config.toml
router_score = "softmax"
init_std_router = 0.0334
rope_theta = 10000.0
rope_fraction = 1.0
tie_word_embeddings = false
init = "uniform"
init_std_down = 0.0
optimizer = "muon_variant"
beta1 = 0.95
doc_mask = true
max_steps = 4867
dataset = "wikipedia_en"
Below are experts of layer 2 (counted from 0) of a mixture-of-experts language model. Rows are named router (the router's row for the expert), gate (a neuron's input weights, with its number), up (a neuron's input weights, with its number), down (a neuron's output weights, with its number) and show model dimensions 0-191. Each number is 128 + 32 x the weight over its row's rms, rounded and kept within 0 to 255. Numbers have three digits each.
After each expert's rows: a language model's description of what the expert responds to; "mostly gets" lists some tokens that are sent to it at least half of the time. This comes from a sample of Wikipedia text that the model never trained on.

# expert 54
router:066107123149058113110154122164129094110128126184104132124103112132088113120092128187045147076084122140141112142189156128141173104144189099155177078093107163095151100110109146176133148060127073141128140123128167091100099085118105152096160135072141116184138082117058133172129131156168083147155125109114204125102152112112146125163118102093170143136106141178031163120130187134112093132108141154125159160155140152061069063145162167120103089122109141133139090134158103121127145119154069161162154146112122149178113121130094151114098175095142103090192132113195148128103191119117109148
gate0:115109122121153093110159044113111203110114080123167123170100118094100121124171119169096165129191155141123084101119101170114151119115172102133132107107144163102156125098180112156192122134136115105161115122107157130085050144154169095092150100076138152146100070139184145140180097060083106144166136146131124116117151084144111100165091103081113152147167104137082064160113164097111133202127151109155175019112141127124079101108117141123163129092128122149153103121141110180134123183092073053056090150166120092119144101101145156101118104094143181125138119058115160145125095154105122142
up0:116089183099211132100153126138139129113097106141123142151180087134155160107159124128151101162124112102085098115035149086144107122129144066107146103110133146135162131146088124086159116168167166112095174105161154100080089061061145120116096142161168175068132103125107130125184130084126122124163199120112146153128131152139111155147108132119128113124110110117132149123109155171158170148137227070126085037143155146135119145047105110162177089130191185119128086178110148152105109157078105136153156111158127131118112143103116119142078088143099092141148117098047143155159205141129126173
down0:089117098138129129150128165113076059118137103127076161112122133117178138207110074060150077105092069113122191136174122078145089117170072132034116107155141105147169195138122177163109139107152151135134159139086112107122152131198118076129104053116165158138104156129136141100101098115161156151163088136121092114100128131097182063142090122116129093158113132131152157223107113125171134151139119162126088134143125108113139150162181098099126121090118079214108179112118118100158153142103147086099122161113086139171144099140149078098167154164116142136107109114117115119099050106184128140
Description: Clause-linking function words. Conjunctions, relative pronouns and prepositions opening a clause, often after a comma or However, such as that, which, when, by, where.
mostly gets: " that", " by", " who", " which", " but", " after"

# expert 41
router:070117097125111123156107081160212184097096131184161096133095131131125129164083128118086150162075177166123145155161166120051124153142161081152133173157110196143110179085170132106196130106088033137103124138130156158150177139162070141111131171134063090122080105131171124122082133122163125087153136133098173153173137136127150138111191123089169180137106097116151158119164126136123097049098151122110154187132125183092114103136094177157093191129078113116095131128152112096152137132156096108180136075088179114123114096153159149143083113095167136161101117155129138115137119105105096134
gate0:100107137120184102103152169072121116091154138121120139153135144145126075169115168137109135147145155147117127119134126090142081105155098155094124129166123148143132148098082101203124126137121110083099136142108071152078140089108118128100150072154149123126160119126102145167116098119135154091143118141110155072121086207099164120135128129153114150117134069159080198124161040182173128169150128083093151153150118184127070113120152066156135180078164092049074087148197138147112097088167129086088120159155102095155123139153139132157147204122070081153163176149076060134120135120193109108
up0:130182123120123082039084137141139080082044156158155130100142112128080114069119119153118140108043092120138138111097123141127155110144143168118144113194240129144121086129056110149133119152139132118103146173114093159143129115078082110126142135123070150117138140224124207186079096080134132096130128137136129123154098204079114111092092109067141116158149110076077141116134099186142124103134086178125146127130126177065090112123130088119112136113134082154135143108122078126164067117129102132127151149121053099112154113165167114102125187131095164143127134149090121129102136131121135117
down0:157175143107113175163098065093183117076149111201157118190167081136086138108217177133134149177066121107167198134123089155112115075158109130129120111096173119154140153134083178080130126149133147084179132173113146154098162126125101096102111138143145185091154126144128110171127097117121191102187166123098110105130052112088115078149114161157075130121084090139174127204135133090161141107096125141129106151122119111134139087160085086125143154160080094173161149113137116092096134105082095107129146062117105057097105125147153146103146131132125150143179138112152118189128119110058152124
Description: Sentence-ending periods. Periods and other final punctuation closing a sentence, often after a noun or year, sometimes with a bracket or quote, e.g. La Liga)., seat.
mostly gets: ".\n\n", ".\n", ").", "\".", ").\n\n", "\".\n\n"

# expert 58
router:183125131091089068139082219093098136109158132058117130117105182126118152142178102109180137116079132113166097144139136160127124063172174167098136119099118119116163119123174109137105098164083145114124104147061052153120085130142144071116159166163162148141116147081187124113120108187131093128105141132153161133132193196078141104213109109118173121086131176200082113141102119128163107156129137195183081134084145102109144148134172109098084104095126095108153127145133109142140145132146140106107155166139060097108135092082115109151119145148080107074119150128118157169203128121140091142
gate0:104127143115034100130114103160131109143119127141129166163158065166133152161091132091173120133130149115115108091136073142138111124128153106113098123103121161148150134175057167138095088120095145139053105151071191133120116115055162130194137134103150151142208142144111048129055183175173171147120157109122167111169171150120126169124103106126115116110187177204135171110113175173137112185182174125094069127123116121127097077128107086126096136095155143168089110176119078076138126126101111162138143149138167160150107161171149148134144116120119087066115086114095117169114187119122113135
up0:080105132099085117137069121152062115150101121162143154143186126188132150192104145106192154124140139145141091070121120139101062135129156086113093162114068142122201166149058167169128121112133168125027096130083168118074114092103118124149129148112147185156163108177125075121061154152198172154143128120125115152169123127137124108123151115070162111110180165155120164146127147167179070180171134140127094169148097093110102106138143092123092152121128118134110153163159088101122109123107143153092152180099161133143132179145113150128137131132123092017114103147151117161116128093096166158
down0:139106130166168146078117156163115076132111105141121149142113117139187113125149115091083133129141131116128084166089109102156178190076123139135148125142093085115134069146082127158123189109160158126191139109180149160146120106172149141092165079099181112147119122174114114117116162124170083036159085110169155111150117119095088061077198096160132138093117146176127145110159146165146144156141106176079121124126134086129110106163165127135160115133114098205107116136135099160115122122117200223078147139124087084131090094084119120126142109192093092195065120127081116201140117098150122123
Description: Table and infobox labels. Labels and values in infoboxes and stats tables, like Original air date, Released, Home, Goals, Pts, dashes, and years in lists.
mostly gets: " w", " —", " Released", " Nominated", " Votes", " Apps"

# expert 19
router:165118124166152090126109088121146119088136081119184111084095108183142097123124113076125113139139133124149158027093171148189143108131154136113149086149172186122136114140110165126103152054128110063093084116094161054148134157124086151130121090163178137072185147103144148125138080109110116136167116126149203114085093151161139146178143113160106144182146101103170099099113101148126113173090163108110086113145140075119167133199090167122157140100133183137100153107134117055131144148084090108138091112135098125031116204079138106137102142097123167135125116148104135152142140111132185072
gate0:076124113141136101127150124102197152166150137139076151190128151187152099103129158105148127229083221122095109089126127182157167081104169171145108146124120096113119111166112114132178091113168074139114141119118049158131120138136127107136155129109107176113125160127140080093158144120160119063157155136144174118122093122154187113154192151160128085137144184120159097155154114121096177095134129132145140100114120147084107152144154107104129123123110109144112183178148241176136035135154121124129124163079128137112123157108180130154115170100211107116115137114092055142148154121128162135
up0:071134155105067140144158126125161066147150152110128120094104151142188108098117168145072112135133131185104159136140155117146138135128112132170100131150140105143178124096169112155202128129142171168108152115141071149077103139088078124121112047074116154156155115127091144114138112119188111061173180132089186156139078155169175100132189181105084140081050148146109170132186160120121152127162130081133091164107188140165100138143142049100108176166128107151082152144151153156138139120158110144127151116097065179131126145128202163144107120092169095168116115127096131118097171076097155146
down0:053088114200128165125121083165126139180116158112140125167147126213159106083063101118129088112138158084140173166151170159136181149098160114130082147111142132108131141095188138129119084132165144078170127101106127151149168039165144145124179124187159096172121102070104122076117147112128151139123131104121141119102070161112181107114097101109130131081095184137126107094121155167114124087122134133143194188141153124127168140163145110180174127090102185119127122133219140144206130149095150162122125122098102150176139090071109128107105164144124124090144129108129113111196067102154161143
Description: Name-initial word pieces. First pieces of personal and foreign names split into subwords, such as Don, Bar, Haw(kins), Laf(ayette), Shir(in), Jung, Tang.
mostly gets: " Don", " Bar", " Ma", " Bur", " Bre", " Peter"

# expert 25
router:106075144085072137112114132187125115174175132171090102189158050164110081158151176077120178181144154123130115137117111143113114129154111101163145081084101113148087156142090143105148123157165182170165179110110187169126166170115100103088107157142132077165109095126138133122177105082157103133083169138088160180145107067093156155110154171080150134198127133075168165123100116170158153117085113082124129117163173131193140113145148133170140099105074152123098144131127118173076116126134154158089102112113118062127154138130101087111125144186177119088070105175139144080161115133155081152
gate0:087136109148117177139162175199152087207093118143101130121127095066105123145148123111129119144180116114086141120099095170048095153144139146158082185141057126151109122094119089072126090116163164127145126093148147110152134112155137109116079124147187149101117139144106153096142105168107130109132140146137137150155162148115159157137104127046134183180094207113134108131113102099098168104132080101065159144155093044177163137141157181146099113080125091149122130036129118159131112110044142159102164060139146137105190106123108067125150092184121165155085158138138120118110121127121101128
up0:096129107118159179158148147172089075169078149125107139126152114064124081122128121107130125130224116107083144105122101134076132150126142147154082134132071101144097102119138133074110091101182151139149102113154130110146136120185139092122106113148171102052125165150097182106165124179150141116149142133153172144144146114139170157116116154064162158160119218130118140087135124105084160091149092137084124124105118022122150172115156200132074091114120083159111131070146139174073146104021115118117157074150147127101208126124117109141126111176142157140093183162117117135101125116100116122
down0:118105140118178083143109125100156149110068119128147117153099161150110169165125166123120063133108108147180132124187122154142099124101101127138140191098190119146103128125078188156151109101163136230133094181079101152105160154146123179091122076165092167182118153090183144142140124136079133132132121113091114128152112086133136142182120070180070124116148159165144119065068151102066085127100145113153106137135151206125130117168123122134116126131114148114128147127119158166148127122133092068208143127159190137176134086114137199078173123086079140106192155121162124141140081136102195125
Description: Abbreviation periods, with/for. Periods after abbreviations and initials and inside decimals, as in No. 10, L.A., F. Y. Li, 4.90, plus prepositions with, for, without.
mostly gets: ".", " with", " .", " without", ".,", ")."

# expert 23
router:125163112146084116109103059171125118208139132058109096094205107121088086129171161147120075120176136103164132155093103101090166151161151164137158116148171107106125163175085112163128124138091133128164138164145144157163119134134140169194140150181077115091109120141076085150079070116212138146110090210094167052115119173081136163077120113175076058104156138082164125119090183125107143117187172162124160142103115130159048084095108126095115123158126124149123119143108152142161121109114132116152177157091152109108120160118149138128151130113099124096119123107112087095129073134126106093
gate0:121167112170135112075160096167159112158134120194185101104172114062118142140090150149130110190155191153179181173117084122144147139073098144164172148139106172129184127124083151078143128141137112112157148096050123093152129122131125101175128159135087132153170150044121134134124066095161101113125085121157145108080185152121114145124132182122067072102115077115107180111139094187156138159163176120108137124109117149109109099085151171126134112155124089127133157098116127137119109148093175194129165176081107139125083139186096162089126153098103089082120106155107092129058134172183140169
up0:079097180155166147151181096123155118115122194113126074115132122131097088187094123110049109145170132121127122150156126135128173125127097117194137149177139151114152159089062158068100140119207105128083138136138091066127133159085158106143093170079146124093054129098136185126141071103158123101165092118142142087089152106105218129156139144091114090170094080085113111117128117120136179153123153099085111152143150128167162084100126191176095152134109137153168162115191111156163095126089151146110159110095114042143137094138135172192151130106140134135146091156079146154120143181140153133
down0:116195105109056092171146136098073143174207080143158132130085107121140174168095139133145061160103178153191187185096096095107084073075122124141175162108186131147164127085190116171147148095159145130172110086144187098107134158095105127127158082135117120176162185124170143114090129127142094142133158086146177094168143187101146144141087086146081146185158192145105178120126117134158132089144133082116089085110160130158113129138173186066149108109157124119097119075128155110116120159101090140137133145102158100132194099077151119128110102151127136120117163127164124113124136100168108146
Description: Word endings, taxonomy terms. Suffix pieces ending names, places and technical words (-on, -ia, -ic, -ium, -ola), plus taxonomy words like species, Genus, Family, -idae.
mostly gets: " species", "idae", " Family", " Species", "ium", " Genus"

# expert 32
router:132154101158125103152082152063172133097170110151098118141183073170151166141125127191088117189137217151141151148132150187159075100142158126146116164155050083090145188120192153142113123111149177142100168103079063144134111149119151130099187110166127117100127108150128090141145147105088110137146138113110116092097115134142157178105177124102102175165119115053194141144120085100166117150152174146184163101113125155222165155091113105144143102107105173117087108124184158115163105083141140157180134124103092138128151168104168094134137108143108146145105113101124114157098113166158178189
gate1:120158138124089164142199092127115153108123153149084155163153184078112152192117140027127137137148156092086173121174124133125109131153107109129136125131179165124121090115097145100145132076119150114043147156214143108103093142096127108116082113154094073156082095134144129118131149170149115094149142100093173146091086123128156114120121155129112126109108128125133084163186136120062077122120102092129164122148117155159122144152139177147110137167087145116091057088162134049156157103137111054169123154051170171123182123131195128189135164176151094094161133095090106093150133102158102170
up1:075134144138084122117172140140123188170114150160144127157138204083065172135128148050139150183139169133088130139137129120132083129184106083098156148116139103130110067169102130159172122096120125106065129130163168126117107146055079118055108112155110133116112030180110142134154106105095100134156163067111155140105081111132151104142143159143122142130122067124121084119114100150132132121161110061141142121156145148125103147093131180185108154141102135149103122084100143037170141127132083111161110185092183166121184130127166156166115179146174144112201091110093136108085113104158129174
down1:128115108122072049118133124093149167084158136207138108160172094120173131139128156154125162086105099114069111106114106143112197110192119135143159093101155116137157135136086131140120136154042150112092171195098151169098146135173126109066102147151088147174108147130140130151129141120114157091099166123091077209085094077154103087211149162121140110133072160113151142126189168132121115094080122091189112120132171094137077168187201138141138187144093087132120128157086086111138143117143177069115121127140148141108109127122090142089188192145142096139139116119158105115142147135126148156
Description: Abbreviation capitals. Capital letters and pieces in abbreviations and initials, especially ".S" in U.S., ".C" in F.C., plus Dr, St, Jr and digits after decimal points.
mostly gets: " D", " B", " R", ".S", " Ph", " F"

# expert 13
router:137097116131099135160136165103090121189073140152106099156197105096123160107083128153127153145100140172097111138082172149137072161139091157096114139137122132183095177107115136074164127168156156109090130141199165140199134087177149042105085178128121108091145146150147023105097101109177102133151131155127106166099119121112121167113104116106089108123185155064153095134119097080157161109147144184081097101105097154117183152105146059148128067107137107115156082182136134150126099159141155162079153120108103128136152133142119137152191109201132106106129080168125131107084113188107097127
gate0:083163115121110065153077094096145160091167118166184158131106111118102155086090132146129122043133156117150119157195135131203142133091091098132101139128131152189174129111144122084115142120167119145104098095105078097170097094164121106140123196099126129091138143126149113183161186083166134131117087142126104091129086147132093162123113159132066169140111148065082173132151141107145078165104171067111147140096162162051149161084142126120129144089117083129134076110168059172144131094163043130118176165114114072110131135117145144094134096070139119091126164133114057141072107123116111127
up0:122112138151083146133149109129079139123079091129096087101145139124168138165117122115131090139137089112146124105125137178091182138132165116106099077075120113111089141126120130155190111118153107137089082184067107125013144139091153241133109088132096148134127143109143173108098121132128142128154051168091172177163117130135108117125112143089137124114163129173148109110099136186092145094089131135156071121094169088205152143254120156110164128112117160092109133149117143119116128149086075101121128100130163185087118126187145148120121123169121125068124095087161208134144143115153146153
down0:126098116163143125100120100059218158129180153147076145141131185128111101158136150145181146114133149097116177120111064127154144108155125084108110091167164126094151103138151111131137083171102091071159167114136165126156174155150114162124151161131136139150138131113119114123098202070144129134119121132099181125102142181103115052143124129193190124121011117163143175142112070155162118172161097116167162125179160121117100171066169111175084182131089122094149151131178100119147144129162115162102161109158104108129080119130128143082125188114128105112120138106104192125132131111143035118
Description: Digits inside numbers. Middle and later digits of multi-digit numbers and decimal points in tables, statistics and measurements, as in 112,872, 48.2, 92.1 FM.
mostly gets: "5", "7", "6", "8"

# expert 60
router:097206132195095147151085203165112147180063154121160115102087127139107121095137135169107096089118154123120112124136124102103087160181146140112048140135037169171119118134123140162127127151168146061125186100114157106173077104088100128189099158173141159143154140121098131117115153095091144160098135146105113143139113085054154143101062094116079140124118169076109078117148118122190120117130094097115128108151052129059155169149087147144094157111150093142158120131137159126135114110101155189146157104125150143118192122155100084133108191064114113126154120146139148103125147157084063112
gate0:149125116163136220120121165138148198114070136112177125149108098158122151110119109127152092098169052090181140111226173115085137129131171091141107149083117074130106137201154187103159101096158128075147179098074111169159113150085118138129132107166059156131127139120113108115116143072135096162114177164071167135163106104072080124162166166145155143142090152133089114096129154165121152168158138135122055124171101074103108151083188132113105082147145104127125141152140172071100114122150107129126172106173162165153152170168102141179122143124121080108096125117109131096163164129100144160
up0:169134182098163056114148117154102188118064152109128123159127155123072132113148161138153159128149102127145141111183138140158132198167085097121173185196161088091150073115140136139081134158162075124135107142160068147121141129129094164129091168110160161113149121119090187078133111138136089140103119107112130132154138158119079044124186107125183062093145121125146117130046118156111107136142163056127155166143102079103102130125195100117160140143121123147112108138125099069122176186141077149148137126135168151035117188124172136107077096088137091162145127129135128123170132110089075140
down0:124144136141089133105114123165097110122156125094120176146107132155126138211168155114112094131122065111147170145045151171124113130160147095151121096071161132101161104134160090148136083103052155071120127122102113129126124135108151133070121113177153099101129140118139085151109149150069168047134017112162120176106140134132133102118101108083106176159142125130141092167131174100057131124145115142109127124106088159152142098100074111187129122092050180159136153169085139071179137152111157016109137109121131122091160101156129129103111140115171112131164112163108111203156087136120124084
Description: Number words and fragments. Spelled-out numbers like two, three, five, single digits inside numbers, and second word pieces after l, ro, st, as in l-one, ro-ast.
mostly gets: " three", " five", " four", " house", " few", " two"

# expert 21
router:049128104132100159134151119141149149140077148153188145103151119126121129142105044171123161109142124100101135106160185112110099136171160173070152151097146130154166136115130115105101156215095163136170141115100095131135131136137132128120125115093132146113149103154150116107144175070084186156132133151110085078135066145094016078170135095146077135110157102117093133108131098124123080110113130107132153115125147112111144172049113122142147173045160069132134146158096112172165081117097188142072116138138118125143091105166075145098101116186114181097124125071120181155163085062084133146
gate0:102148106126170135145102088105081148150105196101118116085188108133122186127132157173105097120043140175111152118129166138129111106099168088117126160109121149211163095122159123130117131080166145080153114135151144093116071100089126071203135157142079154092074095113143185046093178108150146121138099088138149147083123137114071119078129096150181118139129134119103134147119160132153132153073103093147159087177145162105132118119144105117148121130123145144054155128099178155122167083167140152152121200055119123150164132174130135088191166168136205149125119104078142108161110111116119069
up0:118192185137213167100099095140098180127093185121118155154145141122112138142181127178169086119103126217119096097099119118101070113098131107142106122103136139132104146075181121144178111180145142155162118129147152101140097121069133055083135100132186159135079111112174171097166181100136087101156111085172122110064161128103110138143139105133198112187088107111114121133076118086156125107132075172091178106142136100112093109179155090144147151093147131174142113125129138123113177105162140146093156137106168151125095196160076151111089161078066127141131134151107147116137128057173155145
down0:130146125122094108121147113151114187124078159106153115148102134194130128137106118136121162096195136114167091147183104122116089175161092204138110098141133102091120126089142139135100115139109112114070068164105108113192136154143076136118181243130146135128098165138138114149143121126152118055118083145145128061138107142078152138118178140176114078135132147104149162138162129158119143118122086148180084147108158129062139094126096099134122064118173154170123135141120149071185091137131138085160199112128202073109070100137132132108156160126075185150189106067171154087085121125130132100
Description: Ordinals and modifiers. Ordinals and quantity adjectives after the or his, mostly in sports text, such as first, second, eighth, more, final, previous.
mostly gets: " more", " first", " second", " third", " million", " very"

# expert 1
router:164114075107176122154181104135105109133137107165058096157084079100127125103177158138097144181100161152099129076179130182156174121185136166143158055088167117105154173117086211172177138180194096081122145163153060175081088125119092170172096120100151154143107086136162112184108179095156105100144086089104113102132096190170145166157113134142137105158152155190138134155094078124164135185107137099149146165103110106157102128118132146125125145105113085128120118074113171169102119115140102140102110151094105144116158127122103139120112139120058110117112167169106127110120081172174124083
gate0:137103099109119090118128144086094088131105138180183113167149145129138133143129126144161073134106212040126158094100131136144076105131101077120128072128159129121150116179140123086124129089147123132087153133081094152113143132083119220135104187105152080140143121135071122098162132141145095152163180130134166139088142132123150131136146147084164100172168088167068174112121069138150115151187092090000119097106106159106048110177127106167132141082102110131098141078081102127092126155151152104106112132102099106119139138150145090151100141127065107109095156134108159119121184134145088152
up0:100116110112080121115158017120154132121068143142165114144153134116115147163120140145129075118097152097149149117087130144152163106166124097166122104107148120140158102098091119134129134134121189128067153117067074136130193150102100182121107134119106100178172113123124171104185154150111080137155192115103164158086120124090104131101138142102162082140193068137083213093135086105142118118207066115101124069119142127049167119122110155144121140108024097128142168061108063129118122124170119119107136134083098139115146147141154139151049114100094135110116129165096120122141142135129111189
down0:104103149120121160123151123191141176082135086174200110126091133085131170118082138096173090135114138102145089159075104149151154141120109183136171107080147135053101144141124174120149125138131178105109114084116064152139127122101176122093155174200141111106138112199121067142172140116155111095132088203125052102146125122088124102083118195145120100126168124156114031134124103113079142119170125111173108111161126153110127123118137166109164134207173103100102148214095066143124115118178154124118146152126112068144175145098163119094123125122060138171106119121111089119122124140117101097
Description: Year digits, date dashes. Final digits of years and dashes or closing parentheses in life spans and date ranges, as in (30 April 1901 – 1969), born 1969).
mostly gets: ")", "\")", ")\""

# expert 0
router:170086161168118113113129109121155075055124118118146141122148118157175176100188120105152153132091108089179153137131168177137108150122090105123174154131123153096123113133096188088150136110172124057132118111116101101136134108092156076092144156158110099147099124125158131110087114102105147099142107070145151118152102103203170129187137116159110163125137140094169045160078160115120156166095094108164106109149156107147147142098119157172144088183122131114121132121195101098090149160161141070102162090111135123009134144144184123099167108217086106131144107096071088116127143150108205161
gate0:131100143105054133138146146184140134139113139126187149125107120141156169143174121129107132088166143118160153124105102104133102150163150148147129191122142121072172164168153108163116128109145104106157141173173128111118098072070113092116194134149185127134105025082129081127083151156159137104153112094164171142168198163161098046130085159127072092105071119112102108131078137068105153115051170107136110131134094172109103150177113046103144108081139107136103127157114105125176185113122162160120124141112077120113131116099173178105077098126160095112091138122132137199116177143115138170
up0:102137118087094109095102150137116120118142137138133147118124117153133162107125072152171147156119127252130149114146147175081071125124157145092103064178085079182165162075172099092095126116079137146144098103101138128112120126109157098113161127100139167050091206162150135158128115142115135139158143174117162069177106146165137120130092110204086137145167072091119120145141154108177145133110091104169055146123186116139063157126149121130088113092145115096165097103138194189102118103161108102157140172139130118184083123047089168134089135145136104113135137113118202098132118149139108106
down0:135161136126108113126125140100131107082085172142120165101045087056096103096167116160151097122079067118129088072115147079078097106105084114088125103124127124168076117097097114154130118076154125136133151086109106086202171150069117154114088134116106093149143110144142134137075149155125158139186144112146148136154178162142123094078125125141148143078105113112081077132101169164190149173130152109169110143139184170107089122156096071196160165188184126092200133130133098115099073139123064158102102116092154170115113145129206149111108149120110148124189116097058122129163128113124119103
Description: Name-initial capitalized pieces. First capitalized piece of a proper name, mostly person or place names in tables and lists, such as Mac, Car, Mart, New.
mostly gets: " Car", " Ma", " Mac", " Har", " Col", " Sam"

# expert 63
router:100121147124188107131097105136134145086076083082131125087095169112103101178073155113086111134197162102094157170162107144151133109137136117175119120054152166138142190074187138097157112106153111113105180119139107085079100131168094141142130110081141079170119113073127104162104156128157116083112161132107176139144162204073147140107059098061136147070079120121085123123190123182153150131130150165091135119132137136118110103179143164122089190166090102081139093097140119072166170090111061064123158159150103101160125095158147081127156180081141098126117148159137106126111134118119116155
gate0:147145126125136112145147109130162117140096139145140161111140161072098176146089134150083128194120149157120151135186087133113084129137147069124137183175152099139063120184162099142129123152176115069134144128172145180109103109143091097104142171046111102074150108113126151123102163085114121109140141080131203138151117136110144114139105129106133147108120241214140228131166108099001154129130097130131118136127130147085095063111128186150126160141117109140044125100100130106140093113101095130143145126118122142100072133143111109121078121078153140153128132171076096139161159140130125132
up0:143161164128124136140119129219127099119169126166107124136117165096165153130112130102187135123156101034132135121130135148143187127122167124123102098124041153071164137108148077168147120154079141121204131157064120084137203115184116140187122136096080106142116154159158147082181118154174112127130138141117147113175161118088183100127122051087101119132098134120184135146091161086142196159104172147119135134069121170114071154122138116113168120168189144104111138116109134076046185080115178155203153123135122123147149153106169150138167117138158115117111124119092144147136095104160139116
down0:160159144132125197112144168101118197051065127158129130141178117132127089078118076118160175182126127155117116117169158150093099070110132106213126099129122111123112095184088145131139129123182141118140108176170166061127111090134154164152093149106124123107078170143139154180098097117144070099121079138107124206150128130117171151084106118132150153104112118102132162087123121180136096088123081173129134134157138164133154104149154101140131074128080119169090125093157102147156093111081140122127151165176114129151108163202114113170140103138089137116111129185183183026097167167092100127
Description: List bullets and separators. Bullet hyphens at line starts in lists, plus dashes and colons separating a date or label from its description.
mostly gets: " -", "—", "-", " :", " –", "),"

# expert 26
router:062053126115147154151149151036135130144192151112144127117172067078075092182096120078095135094118133127085074186113149161106077129143154173173124104130104097111145162164142098064109112133088161134147111130114121103087158157145153167103124108112170156096097202112108080100107156179125112145133086179132129179120144173133119115097155106074139117059114124116167185136142134129150123122173158139127112123095170144094099129126126177148144108088086146173169121148139103159159135119086202079111159137140108152104063170186127167100122107157153129168156146125169122114055104127106075084
gate0:078125151098113140096121103129158131106182130138141088066129126100141154172091144065107126125209102186096137102064146110141088090152133172141081138129101148166125132120124111091131134138169121109102111060120159144145153138120105145140114125118079093100111157149139102092145091082124125141200156139061135151147098129218200054146058080071107134153120119164110141119133167140121141123096144101126104102149097083101158159182140173146123207144102083138218102119144076055141155096118145115116228145147130155143114141146114156104084098102137147113119143098163084131131118183088124116
up0:053125145117117138094137145138151144074122104113134136080125099096156160180107191117118108095218120170100111094053142114115102118150165166146075219098103080160109143141112115079158131143179123094105102088106117155142142110118144162173149111118138087134108187142095072084141098103116130165152173146066128161128120195195185065176124097076115095154119113144131120126132191116078108103102162170093096092140153136146146166169156142134127194129056099146178128091140129033154149118132147145131186159158147126137093134135164134107113110078120148149141102091108125125123148173100120108
down0:107134133174145152144138124081193140058053138119121169154154165166109123112077125132146084111136160166082157094167106100093137122145121148158146114103172124143158101129194124102140097161106175095155155213079121194081149140120110097045108177181142147106150110135156150129119134151097128095150085126095143068072149126090103101174149148158163099146080150140148098068113165077162149167092141159129186117073109130136102126172183096162094116159166134129106100095098175130103118129118144097126104042141131076163099112127197145079113145145102099151157091103132153152148151108117066090
Description: Heading equals and table symbols. Section-heading "=" signs at the start of a line after a blank line, plus table pipes, dollar signs and math operators.
mostly gets: "=", "====", " =", " Votes", " if", " $"

# expert 37
router:107109134139118105093117114127112112050128083096198097069174110094090143198081125111116135147081171107164118063148159156129158102069121171116168118144151179160136106157161178156119148067141078073098136173080103072119150147088088138104122106157146083108158172097132107151158149123124093103141141122155231095104100114127127145120159123108111120153129144158105142126110172161118121155095109094131148103150131081151160119138054189125123173159134170115114156070146060115140140081122106096100155109140096113065138212160129125136087186113085136155145112174142131100178139104088184103
gate0:114093129103140105141110135120123165133217146081126148151156118115088150176152155109119148218178110092133185152194100094081143096081098151130148115151095134137131120151066110157131098146145146090132140079129104151155132100076157128134118114098176190102150172123123067178126148112101187098141064129078109135127135117180111150123147164143116115130101109141127111136143183178143166134173082146112142147178099115158110106091098118123115094177148137008135161131120077097100073057124098090160173071127158108130170122152160104144176124134104124164131156083173045150152117149173113127
up0:104135141112109058143131086150085186140187145091133146109155162112116126196132146095151128155173089167132084206170136109077135116070071136054101082107081170091125116149084065153050126121150139111142151140102098126097121144074170149148084085101189141147137161091131076170110181146113138171118092171158142138169149104086153161096123129076107115105098134108104124128173194126121147138062120135125191147149071117136152137126148104120120123177142119092167147154117102108139128094167166120155218064146139091163153110147143112094105147100076150155166150109166096113133116135182122135
down0:117146132084132121194118112124122173133137140108094138173092188139130128117162129145100145110156191136144131130093145121169143094116156144213178156136127164107134128092144091070145173144115157123173162111148130177142094167117138122076102150147176130135102105160117111068182140152129127159103113202116119127057145115138078146134175111141205090130121107151179184037140128160150078084158167185137089154088168147145101170093149087130164135139156104120153104128111093109072158114113126089108115159101137091114117077140083126116120148177165143142086151186117082120254115101118085140
Description: Place/name first pieces. First pieces of place names and proper nouns, often capitalized, such as Fort Lauderdale, San Jose, Los Angeles, Cal(ifornios), Tar(antella).
mostly gets: " Ar", " Har", " Gar", " Sand", " Mor", " Ed"

# expert 49
router:139126122163181147106088172149182129092129078078079075122094152139128139180166175076154044156148110135123111125169068139141087085114086070157127142101161123114177198140199135176114122105118150098155163172090129156108134121141162120107110100137161131170097111116143137108143107144151107097105192129128112171135113188114082138167143140154129091148098105200152131144095130105111172143178098129092156164101110138190080086135148198112085130111080064157169093110120104128125077119097089080105085153146098125147134128147117098188157156113170097195125122116150175134090145161163101185
gate0:131097168137147156147124158108106150147135135117111102156098135099141147159113126124209120141133119109181138116118139155143120135196166140115089078129139132133195111145167125110099115148134143143164135105129120150114107013109131051244139159059074107120171146138124165128134082082118115149126158158114122144158214136106112121125139074068092069126091157172114154149122155118163178127189022175126052111137113132084169139160153113144135131137094102147112114106108105126102181093094165143121105125160135150079109130111120130146148121132159095115061192098102110167183091115119112129
up0:128091087159160162144105173091089131187057103126179132139072171069134101137097125131061067126120151205136119165083084160161080142127184164119086120137141100137130096151139107111121141085141103136166150116101139165134111127155057108197133115158112062085204135106170106114152114125063121123066140156208141153115185129112116119112157091139138115083098148158171114159118154154108161107198071154119111154070137164083132109158162133160105136154153118108131169120126129061107100140110152111139069160183102161133131160083099115071154142125148098173068134107111108145127133139147102138
down0:103133110114082107110131177120139124123141090143151178150105069123132077136101125064135201154112149126096114144124179179171112059097103169119133159138089090156096088135114142114155130104135143109174124093138119095137092153148077132162114152121111126050105159140081089165128123191125083077154056093132130154151138064129187174132113106141086159091123120066141119093182100116176109172133141079040159160141146140194133148104102137138156127160096124092157139100214191093073156133098140098084163110104118133155100154160077134156097159151098163113108130144083144076145173147130117165
Description: Infobox colons and bullets. Colons after field labels and line-starting dashes in infoboxes and bulleted lists, such as Site:, Born:, Fields:, - ISBN.
mostly gets: ":", "):", "-", ");", " :", ":\n"